config = dict(
    n_layer=11,
    d_model=256,
    n_experts=12,
    experts_per_token=2,
    d_expert=160,
    d_shared_expert=0,
    activation='bilinear',
    moe_layers=[0, 2, 4, 6, 8, 10],
    router_score='sigmoid',
    normalize_top_k=True,
    routed_scale=1.41,
    balance_loss=0.00533,
    balance_bias=False,
    router_noise=0.05,
    router_logit_norm=2.0,
    init_std_router=0.0221,
    lr_router=0.00175,
    vocab_size=21615,
    norm='rmsnorm',
    norm_eps=1e-05,
    tie_embeddings=False,
    optimizer='soap_variant',
    lr=0.00385,
    beta1=0.95,
    beta2=0.99,
    grad_clip=1.0,
    batch_tokens=65536,
    seq_len=256,
    train_tokens=425400000,
    steps=6492,
    dataset='wikipedia_en',
)
Below are experts of layer 6 (counted from 0) of a mixture-of-experts language model. Rows are named router (the router's row for the expert) and show model dimensions 0-255. Each number is 128 + 24 x the weight over its row's rms, rounded and kept within 0 to 255.
After each expert's rows: a language model's description of what the expert responds to. This comes from a sample of Wikipedia text that the model never trained on.

# expert 11
router [134 151 143 120  99 149 126 104 130 119 136 125 110 175 147 101 135 124 150 114 144 111 110 108 135 130 123 121 106 100 112 112  95 152 185 122 133 122 144 143 118 165  99 126 145  96 113  99 123 131 118 129 155 134 124 102 146 120 127 120 111 164 171 116 164 109 128 115 154 114 133  97 129 123 135 133 149 155 142 182 138 104  73  96  88 120 130 148 138 131 100  79 146 119 192 129 115 139 134 127 122  93 140  93 104  99 134 135 152 146 119 109 148 107 125 152 132 151 165 151 106  93 113 127 157 123 147 192  99 154 110 107 149 149 135 131 108 118 131 148 132  74 164 138 110 105 146 131 156 168 110 117  54  96 156 109 124 157 140 125  96 177 128 136  61  91  97 128 111 128 114 142 145 109  66 132  60 111 127 123 109  97 136 133 179 145  78 133  90 153 100 189 143 141 136 135 106 148 155 124 112 114  83 143 140 125 131 131 170 134 122 102  99 153 119 181 126 110 159 151 179 142 145 125 126  94 139 149 150 131 101 153 122  88 123 127 147 131 140 150 105 132 125 125 116 116 137 119 123 150 124 155 121 151 153 127]
Relatives, months, time phrases

# expert 5
router [164 121 149 128  67 139 181 138 105 117 162 120 210 148 144 122 132 102 128 127 131 121 100 101 106 101 145 113 115  94 122 104 131 111 107 120 136 121 125 140 148 145 163  81 113 112 127 146 125 133 150 161 145 137 113 129 175 132  96 107 130 134 195 123 163  88  97 130 129 116 143 118 111 121 149 126 145 116 138 143 134 150 117 175  67 134 109 140 128 117 128  82 123 115 141 106 136 146 184 145 143 131 152 150 156  94 153 111 141 138 126 148  75 112 109 183 106 123 127 149 102 127 138 104 101 159 167 119  86 106 144 114 142  92 138 125 135  99  84  98  90 135 139 136 104 122 102 150 105 134 152 105 135 147 115 111 148 135 136  65 122 107 114 122 189 123 106 122 108 115 103 135  99 109  93 149 103 107 139  90 113 163 105 137 155 107 105 142 108 123 111 126 107 112 111 127 119 139  87 126 125 137 124 123 132 156 130 118 132 123 186 147 130 122 106 109 103 142 116  94 188 157 144 124  98 105 121 163 170 155 123 137  74 128 118 136 110 112 154  87 104 149 134  85 153 100 141 111 114 103 138  95 147 131 127  86]
Surname endings

# expert 1
router [ 95 152 133 116 134 147 121 100 147 116 121 136 115 147 179 104 155 123 137 133 118  78  84 169 100 133 169 134 111  93 111 135 123 130 147 124 131 143 127 134 159 149 144 110 146 115 107 110  88  86 108 116 158 161 116 161 138 108 167 136 111 144 140 110 100 113 115 123 136 131 112  85 114 135 159 143 134 116 122 171 142 142  77 134  66 119  89 142 139 132 124 104 139 114 165 138 116 134 169 133 122  92 120 129 108 154 126 126 168 160  76 115 139 119 144 116 128 168 169 123 142 136  77 119 136 112 164 154  84  89 117 142 122 139 138 105 106 131 161  84  78  80 160 150 142 159 117 134 143 158 122 153  68 119 107 115 110 140 149 117  87 126 106 144 117 119 157 138 142 116  76 128 154 139  66 129  64 127 144 116 129 137 165 110 142 143 103 123 122 123 127 129 111 102 154 152 119 157 178 136 115  80  99 123 158 130 128 111 177 137 114  86 114 122 146 166 140 108 163 132 147 140 135 109 110 122 154 113 103 122 107 138 119 121 111 172 124 100 120 147  99 162 128  93 115 102 137 120 131 168  98 151 129 162 124  85]
Numbers, units, table cells

# expert 2
router [113 154 157 141 112 143 114 112 183 128 125 135  97 134 148 130 166 147 177 104 111 101  92 112 103 156 124 119 113 107 108 147 129  73 147 118 143 120 114 136 128 143 118 120 122 137 138  97 114 140 105 123 140 105 133  98 169 131 110 165 148 129 154  96 140 127  80 134 132 112 107 123  99 124 125 156 142 118 137 139 152 160  64  90  85 113 138 128 110 112 161 127  92 110 189 126 131 139 145 146 136 141 132 122 118 132 146 107 145 154  87 118 108 123 104 139 141 130 134 152 120 118 146 173 146 155 159 181  94 125 119 116 100 145 142 141 119 135 155 120 144  94 121 133 149 163 106 135 119 147  99 145  90 140 130 117  96 115 148  91  72 104 120 148  75 157 129 116  75  96 105 157 169 138  92 145  91 111 107 131 185 116 118 104 122  73  94 136 100 153 133 172 120 135 151 165 103 193 145 125 117 111  95 104 137 150 128 143 147 112 162 118 125 136 159 191 103 120 154 142 159 147 139 140 101  95 158  88 125  96 115 137  98 109 110 161 134  98 151 155  88  99 101 100 133 122 129 129 129 145 142 158 116 154 137 121]
Headings and title words

# expert 0
router [109 102  99 142 133 119 109 107 165 175 126 121 105 157 142 143 112 144 107 130 131 158 111 178 150 175  68 125 149 117 117 142 148 121 150 148 144 110 128 138 132 108 131 130 136 144 110 184 134 162 161  67 139 150  68 116 114 126 120 141 171 130 145 103  92 136 134 104 112 123 165  35 124 111 139 134 147 155 122 140 122 125 138 104 100 191  93 121 137 128 105 132 130 125 111 167 113 124 121 129 102 138 113 113 161 169 115 143 149 131 105 109 145 135 101 114  93 147 154 163 118 120 124 140 119 101 118 131 118  92 130 105 103 183 147 138 133 119 150 130 152 152 118 152 133 165 148 104 115 113 105 134 125 124 169 172 114  99 108 115 147 112 126 142 103 106 121 144 127  83 133  89 118 130 102 142 173 159 151 119 154 131 162 153 153 137 170 121 128 158 163 153 145 144 148 109  91 160 154 119 132 162 145 129  92 128 131 128 145 137 149  98 121 139 191 140 125 148 127 140 135  70 117 132 148 150 113 118 111 150 170 135 105 118 140 114 130 121 123 179 143 143 143 134  83  93 116 124 113 139 150 178 103 129 149 188]
Name starts and pieces

# expert 8
router [103 103 127 111 123  98 125 160 118 120 135 129 140 109 110 105 123 135 155  67  81 165 166 130 163 160 128 153 173 146 122 115 137 116  63  93 120 133 124  94 106 113 141 107 137 130 146 130 156 134 155 104  88 108 139 134 128 165 130 102 157 137 110 126 121 154 134 113 144 116 112 178  94 137 140 152 119 110 142 147 104 120 157 103 162 121 156 111  88 134 134 123  83 177 124 124 150 123  93 168 135 137 133 156 149  98 127 123 121 105 145 151 103 161 150 126 154 158 136  70  84 119 134 113 139 138  96 129 161 104 114 154 103 135  50  98 122 118 137 151 154 108 110 116 127  70 130 128 160 130 157 105 148  95 124 134 150 134  95 128 168 129 129 152 159  98 151 111 136 151 167 102 110 105 186 102 154 142 138 124 145 101  86 116 133 140 112 117 130 102 160 122 116  81 110 137 123 118 165 138 129 136 138 120 152 146 106  99 127 149 100 152 107 123  91 101 153 154 154  91  90 116 142 123 112 155 147 109 159 134 130 152 129 152 109 150 115 145 112 108 192 122 120 159 174 136 128 119 169 103 128 147 155 111 106 172]
Commas and function words

# expert 3
router [137 103 133 124 175 143 115 141 103 112 102 128 104  82 102 143  94 114 107 200 156 128 131  85 116  69 164 148 136 148 149 153 131 123 112 109 117 130 116 139 136 140 109 126  90 133 160 145 159 140 130 112 121 103 142 169 139 160 143  86  92 120  67 149 136 156 162 168 126 133 114 132 174 152 127 117 112 133  90  91 114 136 158 167 186 128 169 113 130 123 125 131 147 130 112  88 120 122 103 117 140 121  93 136  93 127 125 133  66  97 188 150 122 135 136 126 143  94 146 103 155 151 147 125 134 133 122  94 129 159  93 126 124 108 135 146 138 142 143 142 140 126 129 132 129 115 172 113 131  94 120  91 150 139 125 129 133 135 138 155 161 134 136 109 179 145 162 158 178 163 154 116 123 136 171 137 169 111 124 160 128 116 131 118  99 114 124 136 145 134 112 113 165 174  89 127 134  98 113 141 125 111 132 142 113 110 113 155  86 117  91 152 172 122 138  91 160 134  96 112  74 150 133 141 133 159  75 130 133  99 148  83 161 140 111  88 147 142 113  97 153 104 140 129 120 149 123 114 115 146 117 100 138  91 108 129]
Common nouns after determiners

# expert 4
router [145 140 147 113 116 125 125  92 133 169 155 131 116 146 137 155 119 125 133  81 111 118 114 133  75 143 126 147 115  80  71 128 135 107 111 132 120 106 148 176 104 195 127 112 122 109 124  82 106 101 115 134 155 167 115 111 136 103  90 130 139 140 161 106 101 118 134 105 107 145 143  99 153 116 112 166 114  94 137 156 151 116 140 102  88 116 104 149 132 113 140  70 112 121 153 129 105 127 126 100 118 134  95 120 155  69 162  85 128 135 107 116 152 142 154 118 153 167 157 150 134 105 128 147 120 107  99 131 130 116 111 137 166 154 156 134 157 118 111 114  57 114 155 167 133 180 121 131 109 103 132 142  99 140 185 148 115 135 164 126  78 170 159 139  82 103 133 127 117  91  86 129 165 139 111 154 120 134 155 138 133 151 146 205 131 133 146 120 123 134 128 140 104 132 159 115 112 123 123 134 119 105 119  86 115 137 167 113 115 130 142 112 139 112 121 136  96 171 138 145 147 151 119 124 122  92 154 113 128 144 155 129 174  96 114 160  85 123 128 112 108 137 114  97 134 149 163 130  79 100 127 111 109 151 133 150]
Counts, scores, main verbs

# expert 10
router [170 138 137 122 118 131  96  73 163 154 181 128 125 139 153 148  99 113 146 117 133 130 156 103  98 132 115  89 120 108 113 142 112 127 116  85 137 102 111 109 133 151  98 126 166 148 101 100 109 103 134 147 148 124 112  97 124  98 142 104 165 152 139  86 141 121  86  97 153 138  97 138 137 137 128 144 138 145 148 123 124  95  69 123 115 113 120 138 158 159 161 152 155 142 178 133 127 115 129 146 115 125 125 107 103 135 122 146 116 171  82  98 108 128 134 182 115 116  94  84 115 122 143 144 125 129 151 137 106 106 109 133 141 111 160 114 103 117 113 139  89 162 188 125 132 181 106 146 145 153 115 168  98 118 157 137  92 123 108 121  60 105 136 146  91 125 122  99 124  73 106 132 133  99 101 146  79 143 131 106  71 134 146 121 108 131  94 118 145 124 122 141  91 112 114 176 133 160 150 142 116 117 126 128 103 112 132 147 143 143 161 121 153  96 129 139 136  87 165 109 187  86 110 150 105 134 175 170  89 128  89 121 112  93 135 118 130 155 108 162 116 131 131 160 122 119 142 135 103 107 120 144 136 135 136  91]
Year prefixes and dashes

# expert 7
router [121  94 102 153  95  96 176 135  89 146 115 126 137 115 119 101 157 147 116 137 138 130 172 126 127 155 137 120 127 161 170  90 118 156 198 139 125 153 138 116 155  91 147 159 142 120 106 141 122  88 132 175  95 118 171 118 114  96 155 159 120 112 129 152 115  81 126 141 132 110  96 126 113 106 128 105 122 146 134  67 125 143 137 115 129 128 129 125 106 136 121 133 123 111  79 168 122 127 135  96 135 116 173 110 155 163 108 155 140 144 119 129 146 140 114 115 136  93  82 179 115 126 134 132  89 117  95 111 130 172 175  66 121 134 150 118 144 138 131  91 131 123 116 106 134 106  85 167 136 152 153 134 164 134  58 138 176 127  83 158 130 132 112 114 102 140 128  94  91 146 115 152 130 143 130  88 189 150 112 143 126 178 149 113 125 145 178 116 140  90 131  77 105 113 152  88 150 121 114 113 138 136 148 118 111 117 155 116 129 134 149 130 101 128 124 120  90  83 123 163 129 115 128 145 127 114 121 122 117 129 138 148 122 156 148 102 125  84  95 104 107 157 133 152 164 119 126 130  98 128  98 131 106 147  97 125]
Possessives and modifiers

# expert 6
router [128 220 131 128 131 100 191 145 139 103 128 132 166  88 111 136 170 137  98 139 146 117 122 107 139  98  63 114  97 165 142 149 129 158 132 150 107  93 137 185 146 153 125 163 142 162 118 112  98 165  94 149 148 127 108  90 111 123 131 173 111 124 101 131 130 128 127 135 130 136 174  86 122 129 136 100 128  88 129 130 143 138 128 138 133 123  69 149 118  92 114 158 143 147 107 125 117 159 115 154 114 123 133 126 146 169 130 140 124 145 123 118 153 117 114  94 104 154 113  70 161 148 140 124 154  94 139 126 118  72 161 193 131 107 106 151 113 137 123 143 139 154 129 146 127  97 122 120 116 122 130 140 125 155 116 128 154 109 139 121 106 110 113 116 112 171  96 155 109 131 104 141 135 161 114 121  72 114 109 109  88 141 123 131 131  71 155 136 130 148 112 125 172 118 100 112 136 112  99 119 136 156 129 144 175 128 149 155 162 109 127  98 161 150 122 136 102 125 109 158 109 135 104 137 118 114 137 134 164 157 129 155 133 115 152 107 111 168 142 145  88  98 132 113 118 166 159 112 167 131 150 118 104 130 186 104]
Spaces, periods, table separators

# expert 9
router [150 137 138 129 129 175  77 101 134  98 113 122 130 213 153 152 120 137 129 120 143 101  94 169 136 126 144  95 155 122 144 101 113 128 135 165 145 143 133 101  88  86 150 140 123  98 137 136 151 117  87 112 169 154 137 130 100 115 118 148 123 107 114 113 135 117 132 101 104 128 154 200 168 138 109 153 129 125 134 134 114 122 122 133 116 131 111 158 148 146 167 136 176 106 106 116 119 118 160 120 102 134 137 116 126 108 133 107 156  95 100 101 126  94 122 117 103 142 107 184 171 135  63 105 133 147 160 123 176 178 133 130 150 112 147 155 146 135 128 133 140 173 129  75 114 172 128  97 108 115 149 149 123 139 140  90  56 108 188 128 156 114 144 142 145 116 102 136  96 135 110 162 154 121 109 155 121 132 130 127 147 133 143 131 123 134 100 146 102 117 131 163 128 131 137 161 155 133  94 133 132 103 132 168 146 134 126 107 118 128 136 122 108 145 150 141 138 119  70 129 189 106 126 100 163 112 136 157  91 155  97 126 129 129 149 153 155 116 129 166 118 144 118 132  67 118 100 146 141 136 131 111 155 161 142 129]
Copulas, articles, parentheses